Experts of a small language model.
Size: 9 layers, width 192, vocabulary 8192, 28.2M parameters.
Below are experts of layer 6 (counted from 0) of a mixture-of-experts language model. Rows are named router (the router's row for the expert) and show model dimensions 0-191. Each number is 128 + 24 x the weight over its row's rms, rounded and kept within 0 to 255. Numbers have three digits each.
Before each expert's rows: "gets" lists some tokens that make up at least twice as much of what it gets as of all text. This comes from a sample of Wikipedia text that the model never trained on. Tokens count by the router's weight.

# expert 47
gets: ".", ":", ").", "\".", ".\"", ";"
router:111155139138115135143125123115136111112117155142131099125137158168148080117134099152121099150125141102119162145116174151120140145154191090100116163088093156114108139143141136107153103166130104158143093139107143122155110157165156165148116141096096103124145132116146147092166123118139084092147158156129130078150083113103110110146120148143117095137137104143139103100113157130106089123160097122133144156116117162132169078131102086125104139140114149166119102116107183083171093150163122115128103153142163103123149139162136139101127108123120096120153124122118105076160125113155143139

# expert 16
gets: ")", ",", "\"", " and", " –", " ="
router:132149127151127141148111127141108086150129125125133126171154162137121117078095122112139103133120165138169136161149151150121137131096115146107125160133117132120085133101110162128127156127107181110122100140127180192142110169120172178140075138150076102145090154136131132085102130136143111125134119111113145083140105167144111093160137112127096148090113118155140135158150125093121085129150143122157103146099145122123119124106127075125065127142113114129127126129142150104150107138199124093128127151149121107089129104134143112106150102125103132156129085123152117080122128109164160158

# expert 8
gets: " was", " is", " he", " to", " were", " are"
router:153131141147161134123104134142110107162091146094117130156152155137141103103119099146139129123132147138168175131118136137074115104107162143105168164133115134110089103125148134094139162076111177161116135149115143132160172120110130117174121122166105102166172127142095130123135101147174136087094161108129118123155120171142106129111110189127118138123087092150089111116109093130144145107124138122177097131084128138148086075135112087074127122112131116136134138136146141117151139101157110095120116142148113156118165102148130127109106135142145135134153107102110105090149140128172167122

# expert 36
gets: " 1", " 3", " 2", " 4", " 6", " 5"
router:118129160175122176114118161099141108109135155107162113098163131103151112148116096126127103136159131111130169153144107109149127172094107125119150137140102141150149112135112156127092114131094155178110086105152158127152114115163121136155163140128091128136173146129172146145114116127150087104091125122083143120136092150132130156111108193116136098084107119163117086134091121125096130117166122112142129156103180153155118113110114089112127152144167151167147103113115140130160118139121116118123137107089135121114175147138119055128141145131145100114130120135090121115159110079148163129

# expert 37
gets: " in", " of", " at", " from", " on", " New"
router:145186102153094135123157146103128100166145167139183112189125118136085105121106135090149109153126142086183118143127116148121133155113154115110165137102140140151124150155109139139125116115099137062147111137134152188163159112123146158114103085156131147139095168142121138123115124077159121083104128140116164127133111131147133104149128143125129119114128107163121102141103120084103113097158150104106182146080167113142094104169125115121105136162143142126114115096100151081143120137133132067156113119107139128118138098131130112092137144146150123116127140160107093115120128126139111116

# expert 33
gets: " a", " first", " one", " new", " an", " second"
router:160154131139099156125121155122109112154130139112170115190136123161116107151122113150142120147150112153141118165135143139134120126148146109107122174106138135127133142177098115080111093110116148151081127130116149137146140105126107166148118128150102135124167145155150129186141124136105151122104145150138158123127139135104083106111105128121117089116089098160113108149100099092086112093121144130135147173088171121137103110158111081131092167152153099165040078107164131090140104131139129086128149118110120138104148112121117124103095135154151104166143129125140130137134105117171150146

# expert 28
gets: " ", " R", " S", " B", " P", " C"
router:149142137164133165159129145156138091127118110146118124125172109115092105154103130121142108112143132162142146135119093147104166116090156134089111113113123125157127114166087133114122112182092176137141078138090140175152140135148133156132135135109059106154129178135155160150124133106144129110109122136078140122128122160133125151168141137132102091073152124116132121130113110106078125107120127108158109136123154151135115117120158119117160123153112137146126129154155179148116084129150095080097116126122115157153159141094166067151149136105111151140145101100139093084150110101106123113

# expert 18
gets: ",", "),", ")", "\",", "\"", ".,"
router:144137153134081100147140135163140094131138153099128108150138149127154087070112113088122147128140170142123148149151147106127125157128114093080147154122138134127102143163111154101129113158140137129056063127132185155175150089107163150172114128163146111162129157124129160147112137110132128103118140134100116084141105168097110109188121144131120099105149124145141116114121108130125074118140148064122124146112147136119096106135120141115136122148127053129144120080156109123133136134132139091124136121177101173134118121156114129132108115133102116117132121109109117103152110122162129149

# expert 40
gets: "ed", "ing", "ated", " made", " up", " used"
router:099157127152147138132121142140110097107103147091132111154131127137151130099129118109106132154121084142143147150113191132131130142134116089095175145100133161125103134131098161121152109145100119128124111160137131119159140114160108144147157132174134123146104144118137152128128135105168127106113141120125114126135135112153139116122104150173076092148084079097145066128065110110089128138145138146161137149125174150144101148105117086106066124167168102102132119120213132112166078089167142128127125090138124088114146127105149141137127140136120147126136116120127085123136107098139138147

# expert 42
gets: "c", "in", "m", "n", "or", "v"
router:119135128185124171154127128105148091132097124113136138123161083173155124116130140142136117128108086113134168142100153153141128121105149105121126126157125146146110084113095099112117133157123140206096140158124148105134148101105181124148121168138110109167139161136136120184094122145157117084137111128088113087136131136075138121116110164172167157120117131113115117144118126100126112095136171095137131153139120153180118097150137116140145096150139095096136100125114109116146127109143166116063053115124135139103112139165171125117123116118133124132166125100123102134129104133141122140

# expert 1
gets: " 0", " 1", " 2", "0", "1", " 3"
router:121159164173116158122119141125096116120131107104138121157129154117125106070098120107099109119157107150152139178135132127118115108153165130077147156129140165118124136134120143120122126161088195120104109139148162182153114136125139138142105117144113118137117146112110173087092151114148124125095109102122155130122104118121147164139138128141130146111108110130113117169055120094093111109152132136136113143134179136126115160118144062120110133135173128072132093134179112119162094108146175112123129112106126071126156097109142128127141122142138148121122123133124103059125110106121153164

# expert 35
gets: " and", "-", "|", " of", " |", " \""
router:148171094127129151112161128128131107168136141152116070135148158147153120143105144150165112143107150115171139166115135156106131134101122076112158168107123168138113127136131145109117130129104131085129095132127141147133122126130150132129129148168123113141120143146145122109097118120163140133120131150085147080144132131148128113164099127152125145097138102152140088162152116119150104123206125120155165167052146121125103135140100093109122140167114156110116051145112133102123135141174113079132122100140128119061105136139147116095153091121103144124121106129130122105153117082134166138

# expert 32
gets: " s", " f", " d", " c", " b", " t"
router:159155149156120145126161141117153112113097122126127131135172170138138124116133120178092111201087168128142137135099156148077121141153165138092128133134128171113116123121098163111115143120116094118112122139119154131114147132165159151126143155126117121148152133115133136164088159099148121106089153126085121117129114147089118124136099102153145071092096108170119121140113117173107110126131172093149120122117147119154085088146144133076099108172122118140135134127160159110114097133123093096088098154123099145115154157107121102097101121133169129180150117118093129130152103148119165120

# expert 12
gets: ")", ".", "N", "C", "O", "M"
router:138164113146092141161105147153094134121137121141123095160161098137069104135147105136132096111163090122124126159135099181128164166080123111098106135116139125090081105120107143144132114139121136106116078148185153162172148156088153192188141180148111107159124125148159146131142120119150127150145209135139155094094106152148116133141142116119132117085108117138144103155143123119095111111132125102127118148124142144134130148097137125121103151155152140127073129095147129112088074135114119093110108105145126128127114127124133100146145110143119136119128123120129081106135123136147143121

# expert 27
gets: " of", " the", "ing", " and", "'s", " other"
router:145146099134104157129170183121113117170130131091159128167135123115116116163132121109117133124167141137165134161133112156144130169141138113109137143099115140142110135145094098129110090144127151109097121157117132119145144084141159153169126109201114102115124150152120130089114132122144150077110162139081137110127142148134112098118130118140116096103106102126143102153097114141121083115138146125120153167115177152130109110146115089125098153160182141139103105105146102070134067142136093117133139115093148108091127113116157159100092114190132120145153095114137123126084127111150157114

# expert 43
gets: " to", " of", " as", " with", " by", " for"
router:117176106142109126132152136129119082152129178076148093155167133154144100152123117124155143116097144103184134153096149127116162110130112129123196185097128150124094086158129129075103085135119107103141094148108142132126140146127139156149127142177127130159123172113123126127141109093188154088127123156114137120164118156137103115103092158139129150117108115162141102147100099109136103102146146124127148181087126160128107098151111087119115172158145144137108103105160116103149131113139122092130105116130115130119135145116160102136153129114123120128140124156100098090136115096143140091

# expert 25
gets: " ", " L", " 0", " W", " T", " F"
router:180119145149099172141159151122128115111121130088133109157154135114152133121090137111152059127126129110142101145128108177135168104110145128100143160154106159147104127126138100132119118142110134110154097135132213115174136142090136127135160117119067155169160121110132133123121148126117125127121157124074180092110097139105130119168122133124158127112092141133066090137139116097121137127122124075139142113114138152153144127140136076111133133147150148139115140112185122130094109158143138135119103099118081123111176110090142143129130116107086106152160110135143111120125092144147113140

# expert 41
gets: "\n", " (", " \"", "–", "\n ", "|"
router:114170139148129135114133136139128069139113108130138133137167123119101084134142122139129060110113174122156146149115091143106153116117126097075158123161129134128144156127129142110129128122091166086116107156144149131149111156116169162156111150167118125155111124135154149117084140127150116142129136127115147109168113138114113134175143154135133096110113144159104125146125110096102085112129159107165103134097157119144078150123127106141126147149114153083090112132133171159107095136177162134085128101140073082106173096107126114101145087132087149136106120128148113096140082097132134147

# expert 22
gets: "th", "st", "f", "d", "nd", "h"
router:081120137161078137180141155182128102131079131089118137168108168130139118086146113107161112147147107102159165134138150138141123139102160118121143145111127157147159138117136132142156144106117130119140115137133147169149134137147135137147173126162109103152119119083143145154135134108117114124094119171128132110191130113082121101107121121133109095125102075132116094108144098091149109122143092109117109133102157137150146113162154124102135148159118129087116134133144171100134118124150126074092080130128139112095136133117157126139176122148120106150153072110115135106146109059135164131

# expert 44
gets: ".", "–", "0", "9", "%", "5"
router:103152174181143163137127162086124124165110133092133121145113115167107052127102090094137086146166123130129138166138139150119095121155144098090121132121136132115119135176112137050134126111081116126133101139137160128169146129135115122138132142209102113163101150148100134130095124109126093116102128143126122133172101164126105123142095144143142149102133128144144125089081128146134084104159105062119099116142140137143125126118149107129166106124136118149119140116164111086130095156121138128114121113128126105112176132096129128130140114160102155155154144128139134108146138104126114161

# expert 45
gets: " |", ";", " –", ");", ":", " /"
router:109149100150127146138150124147124092158098129138141114162169153149131108095131126112090077105102155103172133164129109124127158160087138139094173117174115129140151129111109111103130101143119177110116099128114186136185122164141178180123108148137100102161124160112153160129121120102129105125119120135127180101136108139125111133183124134172127104107153140155108118146146140085129089145128131150163132153086151174115109112124146093117123132129137130110097106144118135119136097113145161085097127112145133090102112103126132109100151092160101117111138122127128087077118123127171127161

# expert 30
gets: "-", "|", " (", "===", "==", "–"
router:126120129129152115128171122138176143150118133112121085155151122153120072128132110168168073177161131091128162130081104151138171153147080129130148135134089125137165115144146149132104118113116121159102099147112120126149116111111137119151174117193120109175115143147150128154106089108181097127120138127109128116166105159145125111138127139130106089090133113152129107108136074156120105140148124111147181165111151133172087127158095117134122142127127117143107135130126120145099134122156101149101114089135113139110154135169119100068120127138103126143125111125106099134153071110140155110

# expert 46
gets: "\n", "==", "===", " ==", " \"", " ==="
router:137133163147118129117119163097105094145072139078181108109183099118175133147131067149132088115101104148126161140093129135141132104119118126137139159139138121115132115131116136107116129093116123118144123150143131109137121115151124175184115140145126122150146161140159145175132138127129178096092165142097134068172143139158085144140102165140080091140085136124125114157125085132146124120159113083146122150108137128175128121132103140110144123169129134123074127121144114142101098158143127142103096146143101158121167108153141118105103129130161100130143140119091104137147094117168125117

# expert 20
gets: " ", "%", ")", " 2", " Total", " 3"
router:149176117177104194141128118160103133147133170057169113127133120154093118098144128134132073140137129132132131137139110148117144116141152123103126155153149151104144112092138140140125160105075191111115077160130158150164116142108144139175105094164110136136125162169112130109152124123142119111159129152117146113119118127109105115135137134117115117068138092132097143178077112077094116113165125091103124122118146153148102115121115090134125113131157090132092100135171136131141146126139140135132125149073112086107125150128129158110135104112119152165109137128130122114099120119111156149

# expert 21
gets: " |", ";", "|---|---|---|---|", " him", "|---|---|---|---|---|", "|---|---|---|"
router:114126142161126120125158129137091087116088157141175121155151133135116089095107102136109112114174113128131126144164132112146090129115145127121176151129080133159128108115156134117095098132119170112088133144163166125134158123110140194117129171163122128144101152090139170127092123111138110123101130104093169083128162176121103166151105128137147109125151132157106106151136121128136116103115177138105141139114154173105130116176129123114140158112139140111088110124135145143145049123094133107094104106129131105081140158121161119129117112147136114153150113138142082096091142118151123138

# expert 17
gets: "s", "es", "as", "S", "ers", "os"
router:141136156134121148110179123144112101100133129107132120128132118143099121151090090154083121120109150126146110214150107144169160114105131126133107116122088148128095132115127132112103121108141172152114083160140177144166108137131152119123160125143103150131089097117109137128104124091159143106136148064095172133135092137158119179176096167164099103126139065149136119125110108144151147136144143092169148147114164141115135109146126137085146128136139125098127128074137096152150126163166113129140098127112083104128129155188132122112135132117103115133126108108109114113135130113150133141

# expert 9
gets: " in", " In", "In", " on", ",", " September"
router:114150121152094123126119143112150095127128157133113123146151097116076108104106088116106075124122167119182145143102140139100134149115145148131138177140092125139101141141138136153134101113114135111151139144129176159119143128129150122158130117133140046132121182150151157160130102157142105104134124135105166130097080118130132142158107153162130145103162099163130089110077080134100134138151131090162157130123148141145139119131143079131114132162185137098137123143111153137111096115130096130075115110113110108094150137097127092146095122151117100127105143107057134118123115120146138155

# expert 31
gets: " the", " a", " The", " his", "'s", " an"
router:133161100172123153142117136128129147145120177103148113155131098125094103148102088127148116130155161114121153178125132134099120131132141102139164160102140139151141112151105119139124113138107118142097150135106155099156146103135148135178115164164104088114143149150125148153126104101117132100121170158073140085106115131118103130139086143155115101120104088160094121115137059133116089124140151114146156162098150153124120126158126076098117134153106111136104101113176152107089139119131120102130135109111128165110144153157157104115113126170144113137162081141128121151119088090193150114